config.yaml
balance_bias: false
groups_per_token: 3
n_head: 4
vocab_size: 23445
qk_norm: false
init: "uniform"
beta1: 0.9
weight_decay: 0.0
lr_head: 0.0036
decay_fraction: 0.902
seq_len: 256
dataset: "wikipedia_en"
Below are experts of layer 15 (counted from 0) of a mixture-of-experts language model. Rows are named router (the router's row for the expert), gate (a neuron's input weights, with its number), up (a neuron's input weights, with its number) and show model dimensions 0-255. Each number is 200 + 30 x the weight over its row's rms, rounded and kept within 0 to 999.
After each expert's rows: a language model's description of what the expert responds to. This comes from a sample of Wikipedia text that the model never trained on.

# expert 5
router,229,201,182,213,141,157,227,194,234,184,183,205,224,272,136,228,196,177,220,181,176,181,139,180,210,227,195,225,223,206,203,201,206,222,193,201,158,206,179,169,207,219,199,255,244,246,199,214,189,247,184,204,176,170,204,222,211,183,204,223,201,199,202,268,207,164,170,249,187,154,254,223,183,225,227,126,241,206,229,249,198,135,168,210,159,218,242,198,229,183,174,160,185,175,195,223,219,218,164,191,276,229,217,237,199,199,168,190,221,196,166,256,217,200,174,205,241,223,264,199,186,181,145,233,212,222,213,140,167,158,194,169,179,198,173,205,206,193,243,213,182,167,184,169,218,177,175,200,212,179,235,149,274,225,211,234,158,222,205,176,216,155,199,166,197,177,128,205,221,180,227,163,180,194,225,208,235,220,194,205,263,204,200,151,237,127,184,184,193,224,215,219,169,241,197,196,236,184,241,205,259,153,245,174,245,151,198,240,191,165,222,169,186,224,180,168,220,225,203,213,193,161,203,182,234,208,187,153,211,218,173,197,190,260,182,207,157,231,171,241,228,252,198,225,195,206,215,218,201,257,235,229,211,148,192,215
gate0,167,175,180,203,214,199,237,227,149,187,230,157,174,206,183,187,249,237,232,130,246,200,182,136,161,186,147,242,206,187,224,169,195,227,200,222,212,186,233,209,149,188,223,201,231,177,241,186,197,194,167,190,218,181,206,170,205,179,218,198,216,244,153,265,145,201,175,191,184,216,218,268,194,265,215,196,233,208,242,160,160,210,180,220,212,241,236,230,168,228,203,209,166,219,212,213,208,182,243,172,145,213,167,209,237,199,231,208,207,153,177,187,184,117,208,150,188,123,185,172,224,245,185,206,176,219,226,168,193,175,219,208,196,204,258,178,210,231,197,196,189,221,214,195,242,218,187,200,270,173,190,155,200,138,196,221,226,212,179,141,168,222,179,203,187,175,233,223,207,257,111,211,204,241,196,246,214,197,222,205,170,205,209,187,211,217,243,221,181,215,188,204,178,189,209,213,187,185,199,242,186,217,230,156,208,225,187,187,161,186,251,245,209,243,187,179,228,191,199,222,158,165,185,195,197,218,237,229,264,206,193,208,217,249,237,169,214,237,229,218,224,211,250,217,200,275,246,190,247,230,197,185,145,151,152,165
up0,208,230,232,166,167,204,227,175,236,180,222,226,189,158,185,201,211,192,188,199,194,186,226,187,181,210,184,202,196,165,275,242,218,164,202,221,237,248,217,197,245,145,237,197,222,198,234,161,214,212,145,156,184,189,235,192,189,149,217,202,221,237,153,201,221,194,163,233,161,244,222,250,194,165,177,235,239,134,226,195,228,198,167,190,215,230,243,240,233,278,203,149,221,229,199,220,225,141,236,148,174,205,160,152,200,212,243,186,186,232,162,200,189,167,130,146,242,201,194,180,190,243,186,186,246,198,186,188,185,185,214,189,137,205,203,261,207,181,200,224,254,236,208,186,218,247,168,192,257,206,230,215,218,136,193,165,245,189,211,204,223,197,165,215,215,222,201,167,194,220,154,185,158,148,236,189,163,187,229,190,211,220,145,230,246,189,236,166,177,213,188,203,160,228,175,191,220,190,218,210,202,153,244,211,211,217,229,165,157,206,182,159,201,182,201,256,216,172,200,254,194,140,242,207,238,224,236,247,189,176,146,196,133,196,208,202,179,229,217,181,205,196,188,225,191,211,259,234,182,225,190,218,144,217,214,210
Decimals and parentheses in tables. Decimal points inside numbers in stat tables, opening parentheses before dates or places, and non-Latin bytes, such as 1.93 m, (born 1967).

# expert 26
router,177,191,220,217,190,239,240,224,179,241,204,178,222,219,262,226,221,175,193,166,230,215,208,161,223,176,202,205,210,224,215,188,176,216,216,162,239,269,225,203,162,192,223,263,241,149,191,188,255,200,183,222,190,237,162,202,162,213,214,228,175,207,188,187,204,211,176,179,206,188,202,180,135,186,176,251,203,144,165,214,234,221,254,187,162,216,231,205,218,161,225,195,205,227,213,144,220,161,194,169,220,163,190,168,195,160,161,186,182,197,263,190,193,249,169,250,208,157,211,163,241,214,196,181,175,210,195,207,239,273,201,146,242,224,315,254,222,184,159,248,239,207,187,269,174,181,238,201,187,239,214,219,210,167,180,221,168,193,170,175,195,169,212,174,194,199,209,183,166,171,214,226,183,186,232,172,171,258,193,256,240,178,200,222,218,155,206,238,169,205,195,238,200,227,225,210,180,152,197,265,190,231,217,212,219,267,248,235,198,160,222,222,194,154,214,180,164,220,225,209,217,205,232,131,166,168,142,191,230,221,206,177,168,237,205,229,210,175,177,203,219,176,185,237,188,232,191,175,160,159,163,187,187,201,191,186
gate0,216,238,191,188,221,194,182,222,168,251,173,155,197,218,198,200,209,230,231,176,185,206,217,207,163,179,176,190,189,184,220,167,242,212,217,214,224,209,187,171,247,253,189,240,187,222,213,226,230,208,251,180,213,207,203,244,198,226,243,189,165,181,240,144,184,211,240,176,184,205,157,163,198,170,195,246,160,183,157,163,166,203,128,230,203,254,166,189,199,144,142,156,196,162,190,200,237,202,132,181,154,152,182,211,181,200,136,210,172,164,209,308,202,237,175,233,230,179,213,225,264,205,212,183,165,202,146,222,188,225,213,191,160,214,247,215,160,191,165,198,216,173,161,232,170,187,212,235,223,201,212,221,225,162,206,208,221,233,189,160,233,237,209,208,178,189,249,179,189,164,240,208,151,218,202,196,162,232,220,214,180,203,198,220,167,196,253,180,217,232,141,204,205,213,218,131,219,158,223,243,198,197,188,152,146,242,210,175,140,155,166,219,198,176,242,200,186,219,215,167,262,224,169,229,236,208,196,191,204,229,216,216,201,175,196,181,220,126,140,196,207,208,204,234,224,187,188,146,223,187,159,233,222,190,229,240
up0,205,206,201,180,247,155,203,267,189,235,178,215,215,223,222,174,193,181,206,192,146,170,179,147,245,217,179,218,195,218,215,193,220,272,164,136,206,182,284,169,207,213,208,198,157,186,186,253,246,204,185,193,204,179,160,178,196,252,222,185,189,192,162,218,194,201,201,171,234,216,240,193,229,215,205,172,202,146,197,232,188,215,156,234,186,166,181,167,210,170,211,217,212,180,200,145,206,251,284,228,160,196,204,166,233,233,203,237,202,194,156,225,190,219,152,202,177,122,158,230,230,116,203,230,204,173,199,196,216,221,186,205,258,190,167,201,197,225,206,179,199,218,215,214,242,244,207,211,117,191,211,180,173,186,213,230,222,228,230,239,175,207,234,236,143,212,211,189,210,194,200,234,215,202,220,236,209,187,172,238,147,219,180,199,221,201,185,178,245,157,238,268,221,239,184,222,212,210,318,167,163,234,224,191,224,212,156,217,210,219,173,169,209,186,180,192,190,186,190,235,235,230,181,190,262,171,210,199,205,153,187,174,189,209,182,189,193,256,197,200,221,157,231,199,197,222,165,161,240,147,202,210,160,215,169,180
Institutional and social nouns. Nouns for government, police, military and society in news-like prose, such as police, government, rights, troops, community service.

# expert 27
router,164,223,180,198,164,181,190,175,197,185,175,187,152,215,284,199,203,164,170,176,212,235,199,196,199,222,218,179,140,197,176,172,156,156,232,219,192,172,215,219,205,183,186,199,187,137,158,226,178,220,216,249,242,242,162,210,209,225,191,203,231,147,245,195,139,192,163,196,167,242,158,159,165,157,165,191,182,163,243,207,226,204,235,238,228,207,251,251,142,177,172,205,212,253,135,188,211,195,208,250,217,132,207,212,161,127,248,127,208,196,217,205,196,173,251,174,200,195,188,217,208,236,224,236,204,166,209,252,191,245,178,190,229,206,160,193,175,199,158,218,214,237,173,207,207,166,188,197,207,205,163,202,123,235,249,216,177,168,239,210,217,197,191,172,161,243,262,217,194,221,158,218,209,208,198,159,182,181,226,175,238,181,196,251,234,220,237,212,170,219,190,252,227,165,226,225,165,212,209,209,201,190,236,220,197,165,181,214,172,220,234,251,218,207,170,228,213,230,166,220,224,147,170,130,187,196,183,175,171,225,199,240,139,220,205,220,186,195,192,241,181,219,226,194,147,208,176,174,200,161,202,147,196,215,194,210
gate0,192,158,180,231,225,176,164,247,170,204,235,157,224,165,219,206,228,283,203,179,178,162,255,163,241,156,219,177,197,176,183,194,171,182,199,203,229,189,215,204,151,190,218,204,230,201,177,155,231,214,131,196,229,188,159,212,251,176,187,225,215,193,181,191,196,213,223,223,157,222,203,185,155,140,191,181,210,136,142,185,233,201,202,222,203,188,237,245,225,177,199,213,237,191,177,141,254,160,160,209,230,169,239,174,178,195,246,215,205,157,244,190,211,174,187,237,242,243,155,181,184,237,223,211,173,187,169,189,240,225,215,156,193,219,229,212,245,211,218,205,229,228,214,167,224,137,219,228,217,243,172,157,143,172,184,215,235,222,242,217,199,214,181,150,166,229,218,206,214,226,216,188,161,170,231,137,184,236,208,248,239,255,177,182,238,192,170,217,173,198,237,259,201,188,227,207,196,223,201,211,212,284,172,211,196,134,137,215,255,210,211,210,215,213,160,183,141,218,189,240,170,157,178,189,181,218,167,179,177,191,192,194,186,221,212,221,180,201,257,187,238,187,208,209,189,189,167,253,195,227,169,211,153,182,165,161
up0,173,248,255,205,167,181,197,195,238,222,195,218,236,165,202,228,187,181,182,231,220,154,178,142,177,258,242,186,242,258,207,217,238,221,166,246,255,168,194,156,196,223,203,186,177,206,260,294,209,245,208,230,216,215,199,144,189,234,179,212,186,175,175,174,234,201,194,272,237,229,247,213,165,204,143,195,212,180,163,212,191,257,174,162,187,224,175,196,186,218,185,151,199,225,196,188,186,193,183,187,224,217,239,210,190,219,155,198,195,206,189,212,208,165,202,238,206,246,177,226,225,207,232,207,193,136,222,174,134,252,222,187,192,229,235,180,207,187,234,216,181,164,242,176,260,190,204,176,199,197,207,200,181,180,195,217,199,217,192,174,220,211,242,214,215,211,204,202,198,209,215,138,262,219,181,226,172,182,180,216,194,229,235,222,224,198,221,236,195,148,270,170,175,212,227,221,143,178,169,200,156,264,143,139,200,201,179,246,181,174,228,188,224,216,203,235,203,172,282,188,154,205,258,234,202,213,235,220,254,221,222,169,244,172,243,223,193,242,245,224,183,172,241,214,233,201,230,206,188,164,184,187,199,160,200,184
Lowercase word-internal pieces. Middle syllables inside uncommon lowercase words, foreign terms and species names, such as um, ay, kal, ape, plus nouns like fish, metal.

# expert 4
router,174,210,202,222,235,215,238,220,233,184,213,222,205,204,187,158,233,237,186,181,263,191,187,282,207,203,184,274,238,240,166,225,225,223,177,194,177,244,155,171,193,200,246,190,186,251,185,180,204,157,175,200,162,175,217,238,218,221,182,226,258,203,177,165,176,192,232,229,180,182,182,156,195,184,210,208,210,236,258,249,169,190,206,190,146,173,194,225,206,246,218,194,219,170,205,210,166,176,205,245,201,190,199,217,167,220,174,212,187,238,191,187,173,257,234,201,197,203,218,166,201,241,172,233,154,225,210,204,122,220,256,207,219,180,265,219,202,231,171,209,219,183,209,214,218,250,204,167,186,172,206,214,204,195,213,181,243,183,176,226,208,181,178,249,234,171,240,187,193,224,170,222,202,206,194,219,163,275,204,163,248,218,222,194,213,226,213,229,188,164,229,238,241,139,187,135,139,198,178,209,224,143,188,131,177,224,189,147,143,178,236,208,177,208,200,149,208,164,199,143,218,193,210,203,145,246,186,226,187,197,146,229,217,184,236,221,232,212,176,219,233,218,202,150,181,268,234,178,215,213,228,228,142,184,207,144
gate0,215,174,181,172,243,209,238,185,199,200,209,239,201,243,184,222,208,172,134,172,204,151,195,204,161,182,247,172,209,197,177,209,198,198,182,226,225,206,156,186,233,198,209,248,229,181,188,197,207,262,193,152,196,196,186,171,163,179,186,190,244,175,131,254,217,269,172,170,240,242,202,240,203,170,165,161,192,166,195,148,217,147,210,257,219,194,185,231,177,172,235,238,224,180,195,222,230,197,183,156,219,122,255,208,201,194,260,170,182,195,189,188,187,173,205,200,180,211,212,168,172,157,229,236,227,205,165,222,130,216,195,196,185,183,174,200,195,162,244,206,155,189,195,226,239,148,215,169,178,190,173,213,238,213,154,200,210,230,249,237,212,205,202,193,246,274,210,209,194,239,189,209,190,188,233,236,174,191,259,201,217,255,201,241,270,224,240,167,169,250,239,167,203,211,206,190,146,149,164,221,204,238,175,199,157,200,192,158,198,135,155,187,186,227,164,225,237,217,195,227,214,177,248,193,251,205,194,206,242,170,169,232,178,182,228,185,184,232,228,217,200,240,166,190,163,238,249,240,227,221,172,214,214,194,246,197
up0,197,229,229,190,231,203,238,221,167,255,184,246,216,246,213,210,189,221,170,193,229,186,186,189,205,211,198,175,223,184,177,235,213,229,207,206,224,253,232,206,210,216,156,218,149,230,212,203,194,170,152,188,236,237,160,236,177,249,145,243,173,225,197,177,218,235,223,196,207,217,217,206,200,225,228,110,200,159,197,148,197,161,197,173,200,170,191,247,207,210,214,224,209,210,183,237,224,202,206,223,242,151,171,223,207,196,203,201,209,182,205,198,218,272,198,177,138,137,144,236,151,232,194,229,206,183,165,223,217,248,183,207,212,227,167,209,253,172,262,166,167,181,185,173,228,103,224,225,227,213,194,239,205,227,221,167,223,250,233,192,243,158,176,185,244,168,223,212,193,242,190,271,198,179,224,205,212,208,242,166,241,213,231,207,191,242,210,192,228,201,176,174,196,154,209,232,167,169,194,176,193,203,164,196,239,179,218,186,221,225,135,175,195,214,112,162,217,178,194,178,193,161,222,229,237,249,166,181,217,185,173,157,182,182,182,198,156,189,222,220,172,206,202,166,123,163,189,169,216,183,168,252,199,169,261,207
Pre-number spacers. Spaces, separators and prepositions placed just before numbers or dates in infobox and table fields, such as "on ", "- Area: ", " | ".

# expert 25
router,191,191,246,150,244,229,197,181,177,192,193,196,217,161,234,206,193,181,134,252,289,194,230,199,138,242,238,233,203,199,188,189,227,246,152,227,240,225,205,205,168,176,165,186,236,226,197,175,200,203,235,160,247,200,173,187,214,200,201,204,206,227,208,175,220,189,200,172,191,165,228,188,147,235,235,181,201,211,137,191,188,211,235,213,196,206,195,172,241,164,173,170,187,191,168,248,239,158,245,173,202,151,186,183,234,175,235,222,252,192,241,185,222,166,218,198,179,202,202,186,208,198,207,229,211,246,223,224,202,173,196,184,202,207,200,212,174,238,201,202,221,156,250,259,146,231,212,245,266,181,226,192,222,249,201,193,170,195,228,246,172,187,197,163,171,191,213,184,218,204,245,251,221,188,239,209,141,236,191,212,189,153,229,195,240,188,213,230,177,226,213,169,268,162,179,250,169,282,207,257,203,241,226,180,229,180,167,209,226,183,233,205,194,236,205,201,254,224,255,221,220,165,219,131,203,195,194,230,254,168,209,263,217,182,195,164,191,218,168,208,223,185,214,263,228,216,209,171,184,211,204,137,213,263,182,213
gate0,228,183,206,222,216,202,207,224,192,142,227,156,221,230,164,189,216,245,217,210,207,163,172,215,215,231,178,185,191,219,175,170,202,236,196,200,212,160,278,222,136,208,241,171,183,210,221,169,223,181,197,166,248,246,189,165,116,198,197,220,190,193,147,228,178,252,183,218,209,232,151,241,156,232,176,219,251,134,176,199,205,222,164,220,200,219,153,207,218,178,163,210,185,169,216,227,221,214,175,184,248,244,190,196,219,202,190,234,204,166,186,209,238,166,208,227,199,184,215,232,157,165,213,186,182,172,187,169,209,218,190,176,276,178,257,217,192,231,160,194,206,156,177,197,171,205,201,231,244,206,151,249,155,221,233,193,188,223,208,180,218,236,260,143,203,254,271,201,204,182,182,192,203,177,244,200,213,197,188,209,242,217,199,253,213,207,169,222,180,223,264,208,198,170,225,201,172,274,200,189,194,209,160,224,184,208,169,225,257,227,223,201,236,167,185,181,240,208,170,199,176,189,135,214,222,215,147,238,191,192,194,138,210,257,217,272,194,178,236,169,225,214,191,238,182,249,201,168,201,173,175,181,216,127,179,166
up0,176,218,229,203,150,161,226,219,189,164,183,202,171,133,203,223,166,207,249,184,167,191,189,230,207,171,195,204,211,178,157,200,186,215,216,190,205,163,193,195,224,204,202,283,180,209,185,201,192,168,203,215,193,234,198,182,269,207,206,212,218,186,224,158,282,182,191,200,216,201,214,162,192,214,246,186,196,164,194,168,174,262,170,191,166,217,203,193,248,188,191,217,181,192,207,192,263,253,204,202,228,206,157,184,180,222,232,209,163,203,218,232,260,184,205,173,238,231,194,268,199,230,192,200,221,204,241,170,226,191,220,214,172,205,174,189,240,187,232,259,186,232,144,205,179,208,153,170,252,149,226,199,228,217,236,169,234,199,238,174,195,159,228,228,215,224,213,203,222,242,239,229,181,224,155,227,188,203,174,221,207,228,195,199,217,253,160,155,172,172,189,216,225,157,217,198,242,130,124,162,196,234,193,196,165,198,194,184,163,191,192,213,234,218,191,201,209,239,266,189,205,203,133,256,172,153,229,241,188,193,197,201,187,244,187,246,131,259,161,167,153,196,216,216,279,159,180,214,240,195,161,229,203,158,169,249
Role and kinship nouns. Nouns naming people's roles or relations after the or 's, such as player, director, son, daughter, brother.

# expert 20
router,202,225,154,178,193,175,200,168,207,224,222,214,248,227,154,219,231,180,220,197,213,174,168,130,241,236,207,239,224,233,191,181,175,170,220,215,255,236,220,200,225,170,210,193,210,243,153,238,175,229,212,174,210,174,195,207,191,221,228,216,180,211,154,191,157,207,185,211,229,209,230,249,201,182,172,213,214,175,199,222,126,206,188,243,205,183,213,188,183,169,164,185,254,197,198,213,213,164,239,158,190,201,187,208,250,285,231,181,177,207,189,227,247,203,198,211,202,141,195,275,184,205,152,220,157,232,186,179,201,194,229,161,227,203,251,219,187,234,146,188,223,186,177,231,252,211,189,222,259,154,211,226,191,196,191,245,167,212,218,213,196,167,194,270,230,163,224,173,184,190,224,197,149,192,276,188,147,157,235,168,218,157,177,201,208,144,185,249,214,196,147,166,194,217,181,197,176,234,264,195,224,240,158,199,229,241,197,165,174,177,200,178,232,210,167,181,207,133,238,207,201,144,202,234,171,208,193,199,216,126,211,196,166,217,212,261,186,174,202,213,168,177,193,249,186,214,177,167,176,180,199,259,242,211,175,145
gate0,201,194,177,198,174,197,213,173,220,192,205,189,170,189,239,198,200,181,207,241,212,223,162,196,220,219,172,172,226,195,241,224,155,165,219,204,205,151,174,203,185,200,219,221,164,205,208,215,195,181,178,165,206,201,135,236,160,202,186,213,231,171,127,197,210,166,211,163,238,245,181,205,146,209,183,200,229,171,197,199,202,210,234,177,189,209,203,180,159,208,158,186,174,170,183,169,226,204,183,160,202,241,166,227,190,169,164,216,231,142,208,209,166,202,218,161,186,258,230,231,152,213,221,197,230,241,187,207,262,267,223,184,197,205,191,231,247,209,160,176,222,179,177,202,221,176,221,272,233,232,184,273,149,167,161,211,175,189,198,250,186,222,215,120,178,223,217,196,240,216,159,195,228,177,205,243,183,254,162,198,160,226,206,191,172,150,156,146,166,206,203,184,190,238,201,198,190,259,204,183,130,209,235,232,140,211,183,234,254,242,191,118,237,203,264,212,157,236,207,197,228,257,194,172,232,206,185,233,230,190,163,143,217,256,185,206,181,189,194,169,244,173,199,187,218,213,173,227,208,193,217,127,202,150,181,165
up0,207,223,185,217,191,242,170,236,135,225,232,262,165,198,220,257,184,187,237,162,222,236,261,185,202,199,249,225,216,207,197,170,226,178,199,200,178,193,196,180,208,192,226,218,183,186,218,191,199,230,241,181,170,226,253,187,181,164,199,174,164,238,234,182,190,241,216,231,179,177,167,144,258,191,202,255,198,257,225,140,236,166,189,132,226,199,183,199,170,221,181,185,269,208,147,154,199,226,197,262,178,147,185,188,210,165,221,221,141,231,253,196,163,222,172,194,191,212,179,213,257,188,178,228,192,145,144,199,228,190,229,188,167,219,150,162,229,182,220,237,227,225,200,184,192,208,202,159,194,184,239,186,231,227,223,240,185,220,211,158,226,170,180,222,217,181,176,229,172,215,228,191,215,195,129,188,220,161,249,243,222,206,204,228,156,202,181,214,199,217,165,216,202,180,217,183,203,194,214,209,209,197,182,156,190,186,215,211,135,140,220,251,195,169,175,160,191,204,135,208,244,173,242,209,206,139,146,161,187,179,184,236,204,170,201,131,174,197,234,183,196,209,284,193,210,205,217,190,211,237,192,174,158,220,210,241
Number-table separators. Pipes, semicolons, commas and percent signs between numbers in statistics and election tables, such as 46,957 | 69.16, 2; 3.

# expert 31
router,228,169,172,239,190,228,175,161,237,185,233,220,208,218,222,244,259,237,166,239,194,165,165,164,213,189,200,138,207,157,181,163,172,183,226,178,180,205,235,222,143,187,172,204,211,245,202,127,178,190,141,205,230,156,247,197,194,225,150,230,222,201,207,200,199,212,164,191,185,183,209,189,159,165,269,191,194,244,206,237,203,215,198,184,228,233,273,198,189,165,163,200,182,195,158,252,202,238,199,166,239,195,199,174,202,149,234,241,196,229,229,218,174,181,232,163,181,223,227,242,166,215,205,190,198,172,236,167,204,195,166,255,219,195,191,176,220,234,216,163,145,262,185,208,188,190,214,181,182,211,214,222,149,166,233,176,217,228,252,213,178,202,234,176,228,150,216,236,199,224,227,202,188,202,196,197,258,245,175,190,230,194,157,264,230,213,164,209,223,206,214,192,195,198,239,226,211,214,246,178,234,218,223,197,251,163,155,254,235,176,177,159,212,295,159,213,177,180,240,211,240,190,199,167,203,245,176,207,169,258,246,183,149,156,158,210,169,209,154,218,197,188,205,172,226,254,206,179,194,177,234,185,192,219,224,222
gate0,238,146,166,190,243,173,182,236,161,189,166,218,167,118,187,170,189,219,201,222,219,169,178,203,191,200,252,211,159,172,193,182,175,158,207,214,237,159,211,169,221,268,193,192,193,229,168,204,194,219,244,272,198,197,141,194,169,164,217,183,170,226,208,226,157,153,212,207,163,152,158,179,240,214,195,253,213,168,152,209,249,191,198,179,249,274,179,148,254,193,238,193,193,222,206,204,211,205,228,204,210,223,261,254,190,209,237,166,270,231,264,240,197,160,168,202,236,210,206,176,177,201,214,210,152,196,195,192,247,192,211,182,160,168,204,180,152,220,197,220,137,242,207,196,191,204,225,207,150,213,196,203,224,195,223,195,217,183,250,265,202,208,151,225,183,227,171,207,169,168,188,239,237,216,187,181,189,175,174,213,142,166,291,226,206,239,208,196,167,183,214,191,194,200,281,196,183,197,166,176,209,169,199,195,216,211,154,184,251,189,216,185,236,172,226,258,201,217,211,166,213,187,216,230,187,182,179,217,230,220,170,197,234,181,206,187,201,147,227,238,233,166,176,200,213,214,236,181,171,256,213,207,210,204,243,216
up0,162,184,166,211,174,257,198,300,200,175,185,244,238,224,201,149,179,246,207,235,225,153,201,204,215,206,200,217,226,184,201,220,190,235,121,245,179,244,220,186,188,264,219,239,217,202,181,191,201,172,194,228,229,226,214,154,201,196,294,154,201,205,224,201,134,198,192,189,188,276,210,221,238,206,214,195,195,187,240,238,195,220,174,231,190,216,169,200,205,186,202,239,192,231,215,178,216,204,161,175,210,237,203,253,201,231,158,205,175,202,144,158,207,176,164,225,237,150,204,151,172,147,185,227,214,205,154,228,162,224,246,211,210,140,224,239,203,176,157,200,230,189,208,196,205,215,174,190,237,201,208,249,185,220,172,219,184,166,180,167,188,223,127,219,219,241,225,254,270,212,158,209,205,208,219,217,221,219,166,159,237,166,211,220,169,181,110,219,209,179,193,217,162,219,261,193,193,215,171,205,225,190,213,241,202,171,198,183,216,207,185,203,201,201,254,163,180,193,172,217,192,145,175,202,208,137,239,216,205,188,152,185,198,213,187,249,209,211,194,189,172,216,185,254,177,202,194,234,233,211,268,211,207,154,214,221
Citation punctuation. Year digits, commas and word endings in bibliography entries and references, such as (1996), "Philosophie,", plus general commas and of.

# expert 29
router,172,229,192,146,189,174,176,212,270,209,244,188,186,144,199,206,234,185,223,153,210,153,217,238,196,187,218,187,253,89,174,200,200,156,191,257,200,169,184,217,165,164,141,197,191,179,202,169,209,224,165,230,232,174,169,204,225,221,204,210,237,164,194,245,193,156,218,182,208,145,213,178,192,222,208,216,172,209,176,170,207,236,191,218,171,155,138,197,157,157,197,214,194,152,218,188,153,150,148,190,200,183,237,198,220,174,207,131,184,189,203,195,191,175,175,155,253,225,220,200,180,195,216,177,200,122,247,242,237,158,260,191,201,242,226,202,149,156,154,221,209,180,241,242,231,186,192,215,158,188,162,219,229,190,184,189,192,209,186,242,214,174,196,204,177,157,216,245,244,247,193,214,155,121,204,166,207,175,225,233,153,205,185,203,246,208,208,199,208,221,180,181,175,167,225,237,187,193,229,248,201,226,135,172,207,204,224,208,257,176,198,154,224,182,244,160,232,212,229,155,256,191,214,223,167,203,175,203,255,185,184,218,227,218,199,210,199,199,220,214,210,223,254,192,256,203,222,175,181,182,209,188,200,182,201,215
gate0,225,160,192,174,111,149,184,170,177,208,168,178,247,165,195,217,147,197,193,188,173,215,187,198,160,195,178,183,188,184,177,244,239,208,241,260,160,211,152,176,233,216,198,140,149,252,223,245,219,169,210,195,251,160,189,216,192,193,254,204,170,180,206,217,190,193,162,206,189,204,163,197,235,202,214,160,187,210,188,218,200,265,229,205,247,166,163,164,136,168,208,169,196,157,236,177,209,189,174,129,175,242,210,166,180,201,206,185,203,165,189,164,213,161,240,205,221,194,208,220,209,170,180,192,212,196,178,132,190,234,258,190,251,217,197,181,229,193,224,242,171,199,187,212,180,197,216,182,114,200,204,190,172,215,195,182,195,194,195,210,207,174,193,221,211,186,239,222,206,143,270,242,199,228,257,240,221,152,176,135,223,153,233,185,187,209,251,151,243,154,134,154,194,210,234,223,208,206,246,161,221,186,217,205,155,214,191,217,209,205,163,217,184,202,234,171,220,195,174,228,201,162,188,178,217,181,226,248,194,181,238,201,171,185,228,206,155,196,252,166,241,181,264,207,231,174,221,178,211,182,216,225,198,257,170,181
up0,208,206,161,137,234,225,171,194,190,241,228,216,202,171,216,226,224,157,160,180,206,248,188,204,203,203,230,180,225,197,229,203,197,205,241,187,174,266,233,206,165,206,242,196,190,186,204,148,234,211,175,147,175,189,235,224,236,162,230,144,156,221,183,176,212,258,212,223,187,187,186,169,235,214,215,135,198,174,219,199,244,143,172,191,195,208,167,203,298,218,231,222,254,197,213,163,179,233,195,227,185,196,199,229,194,200,215,238,244,203,214,233,154,248,231,209,190,169,224,181,192,185,159,201,225,213,210,207,206,143,210,209,191,198,177,221,238,227,161,207,181,217,165,218,200,192,200,261,223,203,206,150,223,224,185,198,179,214,159,189,201,193,234,166,225,163,160,245,212,271,182,196,226,188,166,224,246,198,247,238,188,212,167,221,223,193,204,146,256,247,228,225,212,183,149,222,174,174,179,217,230,219,236,210,204,126,231,224,197,187,220,208,178,186,189,159,212,160,238,216,227,207,231,225,197,241,181,156,255,243,206,133,180,150,235,191,190,175,230,205,223,179,164,254,217,199,208,214,162,271,168,215,140,185,269,240
Role and state predicates. Copulas and role phrases in biographies and census text, such as he was, served as, became a, were 65 or older.

# expert 23
router,208,227,152,226,173,167,162,226,218,191,164,191,189,200,270,209,221,218,170,170,239,207,224,218,184,241,199,221,199,187,202,223,194,166,160,240,201,180,220,232,174,178,220,176,198,181,201,163,232,171,210,215,129,204,175,255,190,150,239,187,165,212,168,201,185,225,208,189,213,157,196,262,247,236,168,216,134,169,148,233,221,190,211,206,180,182,202,190,245,230,267,235,254,204,212,237,178,217,240,191,172,189,196,205,201,223,196,232,224,201,170,186,264,207,186,224,148,193,175,169,231,175,215,198,195,201,128,157,218,193,196,175,230,212,314,217,243,231,153,180,209,176,182,160,130,149,187,211,236,217,221,149,164,188,146,259,242,233,140,256,207,209,194,184,171,213,238,154,214,210,204,230,184,182,167,193,167,213,186,209,173,184,192,181,240,255,231,206,220,180,186,180,242,231,224,217,201,184,219,132,226,210,190,164,170,143,162,239,219,185,179,214,224,197,203,234,210,216,224,197,196,177,232,161,185,184,176,196,215,234,219,158,242,176,203,260,170,182,223,185,159,225,173,212,201,190,241,241,211,204,145,223,203,205,179,218
gate0,208,145,239,225,138,205,175,150,190,229,185,193,202,206,217,194,187,217,201,235,207,239,253,198,246,253,214,217,208,166,202,192,211,206,189,223,174,227,221,168,190,221,209,212,235,203,193,199,156,154,113,154,194,216,161,211,225,189,225,167,182,219,167,150,230,217,211,237,237,225,190,236,206,198,205,141,177,238,161,158,208,138,193,211,280,181,175,210,232,252,207,185,218,218,193,176,156,234,243,164,189,187,259,174,215,270,180,223,218,217,197,168,242,214,249,211,155,200,186,222,217,198,190,225,261,180,182,135,198,201,184,217,225,202,278,190,183,202,179,179,216,206,237,201,184,173,163,245,172,168,215,204,242,184,187,214,208,248,172,175,179,197,176,245,206,228,185,205,137,179,180,143,230,239,182,205,185,158,227,215,189,192,165,226,212,187,203,126,235,179,196,210,250,218,236,215,201,192,214,210,217,150,178,173,234,168,267,171,190,195,202,213,152,185,181,205,140,137,211,168,230,212,245,211,222,254,230,208,171,184,181,194,231,247,260,209,142,220,219,173,191,198,206,190,203,213,216,227,211,219,265,218,197,229,243,215
up0,216,224,199,211,284,209,182,203,181,164,224,202,186,183,214,179,170,205,179,269,230,200,219,203,232,169,177,149,147,185,195,178,160,226,175,170,131,243,173,185,181,217,190,247,217,114,136,207,163,174,259,240,217,140,225,143,218,208,216,217,229,236,164,225,106,214,211,141,226,211,164,198,221,239,179,209,221,201,231,238,210,231,173,195,148,200,213,234,197,166,222,159,183,193,190,212,217,189,187,196,173,172,174,190,204,155,149,218,202,216,203,177,130,166,231,214,192,189,191,203,210,201,166,239,232,215,182,182,231,178,194,226,226,215,147,220,172,212,229,197,164,231,170,202,216,251,220,201,238,239,217,169,196,236,180,144,209,174,226,249,180,205,185,196,179,172,191,241,170,153,185,167,219,237,183,229,215,219,194,173,223,181,188,144,204,192,152,231,160,202,215,194,203,195,178,200,203,210,145,212,227,245,225,196,180,154,183,188,175,224,254,198,213,209,190,185,270,214,184,175,172,221,232,172,208,175,230,257,207,228,206,236,232,126,226,176,192,215,142,220,156,196,208,218,190,217,198,169,232,208,197,205,150,192,175,125
Narrative action verbs. Past-tense and -ing verbs of action in narrative sentences, such as began, released, played, organized, recurved, travels.